{
  "n_layer": 17,
  "d_model": 256,
  "n_experts": 48,
  "experts_per_token": 2,
  "d_expert": 112,
  "d_shared_expert": 0,
  "activation": "swiglu",
  "moe_layers": [0, 2, 4, 6, 8, 10, 12, 14, 16],
  "router_score": "softmax",
  "normalize_top_k": true,
  "routed_scale": 1.41,
  "balance_loss": 0.000342,
  "balance_bias": true,
  "router_z_loss": 0.0001,
  "init_std_router": 0.0156,
  "lr_router": 0.0016,
  "vocab_size": 14682,
  "norm": "rmsnorm",
  "norm_eps": 1e-06,
  "tie_embeddings": false,
  "optimizer": "adamw",
  "lr": 0.00147,
  "beta1": 0.9,
  "beta2": 0.98,
  "grad_clip": 0.5,
  "batch_tokens": 65536,
  "seq_len": 1024,
  "train_tokens": 512500000,
  "steps": 7821,
  "dataset": "wikipedia_en"
}
Below are experts of layer 14 (counted from 0) of a mixture-of-experts language model. Rows are named gate (a neuron's input weights, with its number), up (a neuron's input weights, with its number), down (a neuron's output weights, with its number) and show model dimensions 64-95. Each number is 128 + 24 x the weight over its row's rms, rounded and kept within 0 to 255. Numbers have three digits each.
Before each expert's rows: "comes after" lists some tokens at least twice as common just before its tokens as in all text. This comes from a sample of Wikipedia text that the model never trained on. Tokens count by the router's weight.

# expert 43
comes after: " |", "|", ";", ":", " /", "aged"
gate0:138094147155108118189155122141144137142109116098108110075159101118152134122107104162115133119134
up0:152113128148149138112095153124084144160098139133118123134136163140104117131182119103149135127166
down0:113176150136157152140138128112132162139098151113161130158111157132120106106161181152123167097176
gate1:121106069168106104143122155126125088143119159177140091135126081099108136118116122150122139139107
up1:091144090149165141133091160117107123121153151126169098133086128106110076107109149161129117105112
down1:123156086132131122140147131084131126099134199105109129148156128118139119170102080120103141140103
gate2:109138122151136125091108153100114103138148130104134122115102084129134137157090113107133141166118
up2:160137165111088120151111145130144170110105120142141128171126152160106096129157115117133124107152
down2:123100143134075126152134129134101124129103104104132146131161127134142107125112172176121152165139
gate3:106147134118179130106119125138126166101152156118148111126119106106175170153106175164126131132103
up3:126145093110139113114161134160121101148110147093122153116137127099092102153187113144151122145154
down3:139110130142139153128115143145118112154102138098133131129114082140129062094137156137157145131180

# expert 2
comes after: ".\n\n", " (", " |\n\n", ";", "\n\n", " B"
gate0:168118150105141130136174109112130103114165080151118066078120096113106099171117145128122117128136
up0:062095103136123104157081156132101138146147165093152094104059094117148145130079152103128143148122
down0:128108106151124067134126135130129121147154104115108096110106163133156140152096116076144079110107
gate1:134149138137117121069163126138132139122125169113136142134098132100087193170108134120140156103127
up1:108120125118126103110135133148138127121165144105110131129124154107140157169119146135108140091090
down1:117113143165128135105152132108086094139105126155104141152100170130116135180124163124090134143062
gate2:159115165153092122158110121166147149105127118131164153125132062134116131107132151147137145159123
up2:104102168123112125130109144118112145143106154136123135111154131114085135103089185165147133144115
down2:129142122131108150144104141153159161067114113112122087160183138131117123143114146127135097115143
gate3:189150130117116124159176122115132109112161134135121105083098162149074136097100125108115118105154
up3:147111139160132136136115161131202157109123138119090139106114144138156138132120153165159115095136
down3:113091152094129125172105107121122122107145144158118147117060148091113136144158128124079116086134

# expert 1
comes after: " of", " in", ".", " to", " on", " is"
gate0:135146083107123098133143110154140167139160209120127123176144081133098123117111101148085124134144
up0:104117136117133159158125137132169099143121070086125121125128124131123133131122160156146128126187
down0:129121128176172138132109142100135104120166156127149116103077130161153127129137109184137172131132
gate1:166130148166177140111116074132107196137164115126110157143122121088159143104158129152137125141099
up1:139135097115159110128109123128103087140094098120138137144108147112117135125095149107120103125150
down1:128148105151103153174111115137108142133128119118125158155161144128142110109148134172118185131121
gate2:119102162124134110122136117133102166113130124119128118104135121139165114120129132129129128164129
up2:174149100141109163150145101123127135122129133153112143181117141136115139122120103131136123070141
down2:111122184120137199140111130152093131117110151105105100103054102131126124106121164135135072130128
gate3:146103098142148168125137183112139122112140124139093125127119143105090129145127172098102109095139
up3:122109126151118150147096096134169150138136133163151101116142115107098098159152103098143126127089
down3:098125123128153169130119150133156090137150085115114117115110120143139118151129149145116144136100

# expert 41
comes after: " at", " on", " the", " |\n", " for", " in"
gate0:152122128089102161121118156102128117113102108096138092126125167086096145149142100175112125132143
up0:148096121099105153128102111122138157134154135121124109095134133098111123123158136143133113105121
down0:134105134149138118145116099131139211118130105101123120128179152163158137149160145154137128158089
gate1:139108136117118115134125138105168103132130135068103152108130135137122121141122145126111142116128
up1:106057124127176167180095167119128139161149102105138133118127161136073127134153149145139131074137
down1:103095140108101160181121118095131194107125096088145105141162136108109149141136136103106111111133
gate2:121137168110133110115142122127145136155133121104194116158119128114151147124138174114129125135146
up2:117087105139098168174158164112131118165150091115110120117129111121115120099120126128144117101106
down2:141133145116140105103123134137076097117097100091103167145123149130071113149132156136157124152132
gate3:122129120093128122124100149162121143109127120132133118125140115165126147157142143145120142127163
up3:130119137145114104133096150159150152124127067107132104122143127169159140125138077145131162106134
down3:090129074143140119113167101146148119145122109123141103155143111118125130154133103090123155120109

# expert 22
comes after: " |", "0", "1", "2", ";", "3"
gate0:190148125119087097114144138128154133097139110112103137146121121144128146180151123089158129099142
up0:159155128148093102141132138125142102106111117078088148118134169114140109145177087098146145146123
down0:136150105095141112146139153110158113097145155146108133117158086110138149159136033133125140131108
gate1:141119144142166130123097105150124136140174140114108130114118141135116138102141148134137139113126
up1:111128151160141153124114100131084148162142118165138103077117132090136133104091135116135119094148
down1:134109157116089120112139073139119121126128155117146124136183142114137104155114122092117115148120
gate2:169111104072115100099110128120098123133142108139147106158124117107149163161172099153153116170128
up2:084170133117124115105116138137121136127133132133140139182155161116086099166104145151141110087132
down2:146129128134111147108118154116118132148142130127143121136136135143156100152095151153133120086140
gate3:159146132105155152121096103102126142168125130092143079175137128136132142165129158159136136099103
up3:132146094099153117124162136151167135104120096143127147124177105171143150177086141125145161154122
down3:157081111144166131169185186142161155159123090109103105106113068145106152135146140096130130124086

# expert 29
comes after: " the", " a", " is", " his", " an", " was"
gate0:131116113153166117175155122118123116156136128110128128117111079091135126164128110125083126116123
up0:093140142088099113118147137110158086149104118158145136125121135106157135130111110115106175173149
down0:111116131135165130149110122115115139118131137131167131116095066107124100135083146090109113138129
gate1:155108134138135130146128134096121111107146129115137161127119134137135145122164118140181136129146
up1:142148103105115145174192112140138128143143107109116164126132141123170137169164095151134106151147
down1:110123120140137091111154119095103139098093125140078111130170076127130129157161111119139126081106
gate2:105127123114113108107112150123134098160124148148096140127119107132129092123147117116121117085124
up2:108111173152128095166125077161116104123147091118147127151126099144172151179123115122136139126138
down2:143095175150116113136155086153127111121153143135147158105098104174146140085134118102165129140151
gate3:149116097164101123132159128142137137107152116087120138122116088116137128127114096129129120106118
up3:047115148175165169123112121072131139150120131171095142156117114116085172164107091111154166139124
down3:102132141128144104119118138126149125157178122145119108091125110129136139127109163116144168144179

# expert 47
comes after: " to", " and", " he", " also", " who", " not"
gate0:158117096108150090126148120153144131157122133135136161101143150138107100113168085189166141150151
up0:156126098093138107093149138119107144095117140103132127090123141164097131152154134131154122161146
down0:118167141125117061121105135130125119122122156081110134082123142104126161154124118138118081113123
gate1:138131134178155120098146110101138087144098134174165092155116096162174122147107124082121105170126
up1:144152128147142051102099141153102101134140129103158120154123114131140141167091131117136113129143
down1:132137127106124105157121112126090158159140132146129150143168155085131091076181127144106078108165
gate2:125137111102124125122126132204151147137100130120126127125146133140142123132145134122106130089162
up2:145098139154145161102058121114144125122154105128094126137119117121096103160111106102143124143124
down2:109104046109165145165089142131142106162141117106108112090099092147120136146091100092075117117168
gate3:163104135173131122135160143188122182150126120144117115116133122131123135127154139105122138124118
up3:124151092154124145173178117142112157084117111134135079153110092125123081148137127159137126134077
down3:145084098125104100076152132115155128134125119106147150081155142132141096096143136128140165154101

# expert 27
comes after: " |\n", "\n", "0", ")\n", "%", ".\n"
gate0:149171117104195119092122097127109134090156113158129121130139109133082143128123152140124086060112
up0:149144123146120133140164131163163136127142131080114118104128066121125139152123105136100138134159
down0:112136120141156119159124104134133156185161129104156087147130124117165130118154073084156124134155
gate1:161129118163161121126149138142146089143146118120149146123149152116042131105122105146111117132121
up1:117083100178138146088134157145132153125126099164100141154136134154076162119139144137119129112112
down1:080140149134119154134106100144128156137119179130153133123092120098160131080161151136093181139116
gate2:122134162083124136108112142141151149161103138126121111130113126090145137128132132146088094115111
up2:168136106133097110121155127134132112080161127121134165094147126093131154121109164114095152139133
down2:127147144117154163120111114133115112120129078140122139148138167106121099140136123141151184134176
gate3:123142143121149133123116193145105132142143086132108131091108081085116170125129160109160139129123
up3:143125131165113134136144105119117145143082119109153151164134171111184124107116105123116087164148
down3:143114117127101137147118108132122058156122103147145137107113156124137115141142133127129119119169

# expert 10
comes after: "\n", " |\n", ")\n", ")", "1", "\n\n"
gate0:107129123120086138082153087118094096120146183117162111111146115151141138143115113140142118129110
up0:117082159170116147136079099129093146152165096090110143099123133104113097123118109104168136118151
down0:125160150075128137145095153108126114104133121129108146117085139089148152126132115122124134119133
gate1:162117101124147091081131114115109151119157132126083125155118131138050184179089142142125126125116
up1:138083148145154144106130119126150140140153140121126126100102127139151157147096149156163137165118
down1:158128128170148117114134125141101113120179132147115123115077135132109174132117119152092143146118
gate2:168149109127121173101146144121150108122156099139150121150156133123159167110116127186116128146131
up2:099143136131133111125107142107115119134099142094137116136114081114066090094157119087153134130105
down2:152114129122099123127138104125113097131137079153135151136072106130122092124115122116115098122135
gate3:171117115171116136102143120139109138153100163133135087123102138139115148189149119129151140098134
up3:112139095164109112135131111105135137134102118121095175117118090084143124098122105146104137156166
down3:162095100127106096125118129142112118164115136159089157100117132125099112151099141157137144126135

# expert 19
comes after: " the", " a", " his", "ing", " other", " their"
gate0:139156122132103130118118160159145164121162139119131137146114119114133121115125117127156169111116
up0:130141125145146071101123098133109147092113147141136150164102115101117175129115094119177161146105
down0:109131169085095147167112091128126140086099104132128105105151108110129141097130140160112123171111
gate1:144128144135108107131149142164088124136148116130146148135114096141111160105140092138173130118124
up1:158117072141144131112169158124157138156136125143117121109125127128141093107139139111108132135103
down1:126166143145116114141152145163156124124112149101104055154114107103139133143183138148119108128116
gate2:165127113121111125181132113131111100096165081109086139114144182131090157131130132100148125147135
up2:116148073114163122134114116127091137109105171146124123140139109123154139135172141144137083134106
down2:158123112076151175126136100113140141110110126152101145120083091178112138139153129095131144106111
gate3:143139129142150069126150179128080176116140104121119136141120077116150145098156151159150094134156
up3:153172103127136194168141084124132134139147193131141107131133172105131112105124108180172095130134
down3:090134094075140161129160110104150135165156142137156111110109076122112069112103117081102138094129

# expert 0
comes after: "201", "200", "202", "199", "198", "197"
gate0:147094162123139122120139121165126140136096105118099136103122132108087128147108143122143119128107
up0:174119181117118130095124138180091134175124154145183100142115099170146123120145094097165143131174
down0:116117154125102149158115114102115134118091110135122158068135090145094143152137128133156138081111
gate1:138069119078124132126135147093110196148123162100174131132109122100125123116131142164167117108143
up1:125167148134119161145118111203163088089126090134091113111117119182152136115117122122135116148123
down1:128096092151146118138140166093116082114167120111132102141101165101137169125132143143130116086174
gate2:081125107139101108189144137108138124170121170119164131111120082099147135109133120121131094081126
up2:148123152125117083119152142199161120145137137111143108110126127092143103159116119118130177131100
down2:128090134158117120132161119112131137079102197115147165051114176098162113155113088165126138116154
gate3:130142105148153129164151146122164110167096082110121117129071135122112157148132111124115137123129
up3:127087161120061117095140119115117131078142169144106155164138118115151110098115182124134129136121
down3:093147144135133116151107098152078119140125143119124189175135090181094100088100174125123091118152

# expert 13
comes after: "\n", " |\n", ")\n", "1", "|", " |\n\n"
gate0:113149147123161151135152154133135104171157124112089128143125118141103111159133117098131130091144
up0:105136121111135119138160137163161136119125124101141125078126140103114128102179107141150107101117
down0:121111149154080125120121185137103119127172082153150113153146148167095126158111129156131104121145
gate1:151123164116159113154138125128100143104144195113090134090104118142103142105100131076103142084147
up1:112148191106163133154112174098136141120092151079172133104132119108113098164147158102146144140127
down1:164142129121106132131122133143193125142141105111158155131148178155128094133100156145102169145093
gate2:108090094140145160144113108155153129175175106127163137135102157117120193103159110125150095137158
up2:124098139135136145127120105153133098158170104127148124102149143131096158113124123142172143121132
down2:131165153125082158122113143167110075084089123089127143103146145165138167146151123124124110113108
gate3:166135175146148142157140108135105174164173157134108143111103142139160116125122146164138144178102
up3:150162112134139159162138104118105152119139167161117121120104058114168156167097102195103101115136
down3:162122103125138162093150121139120131121127057169146112071167149082142140091112157144164142077126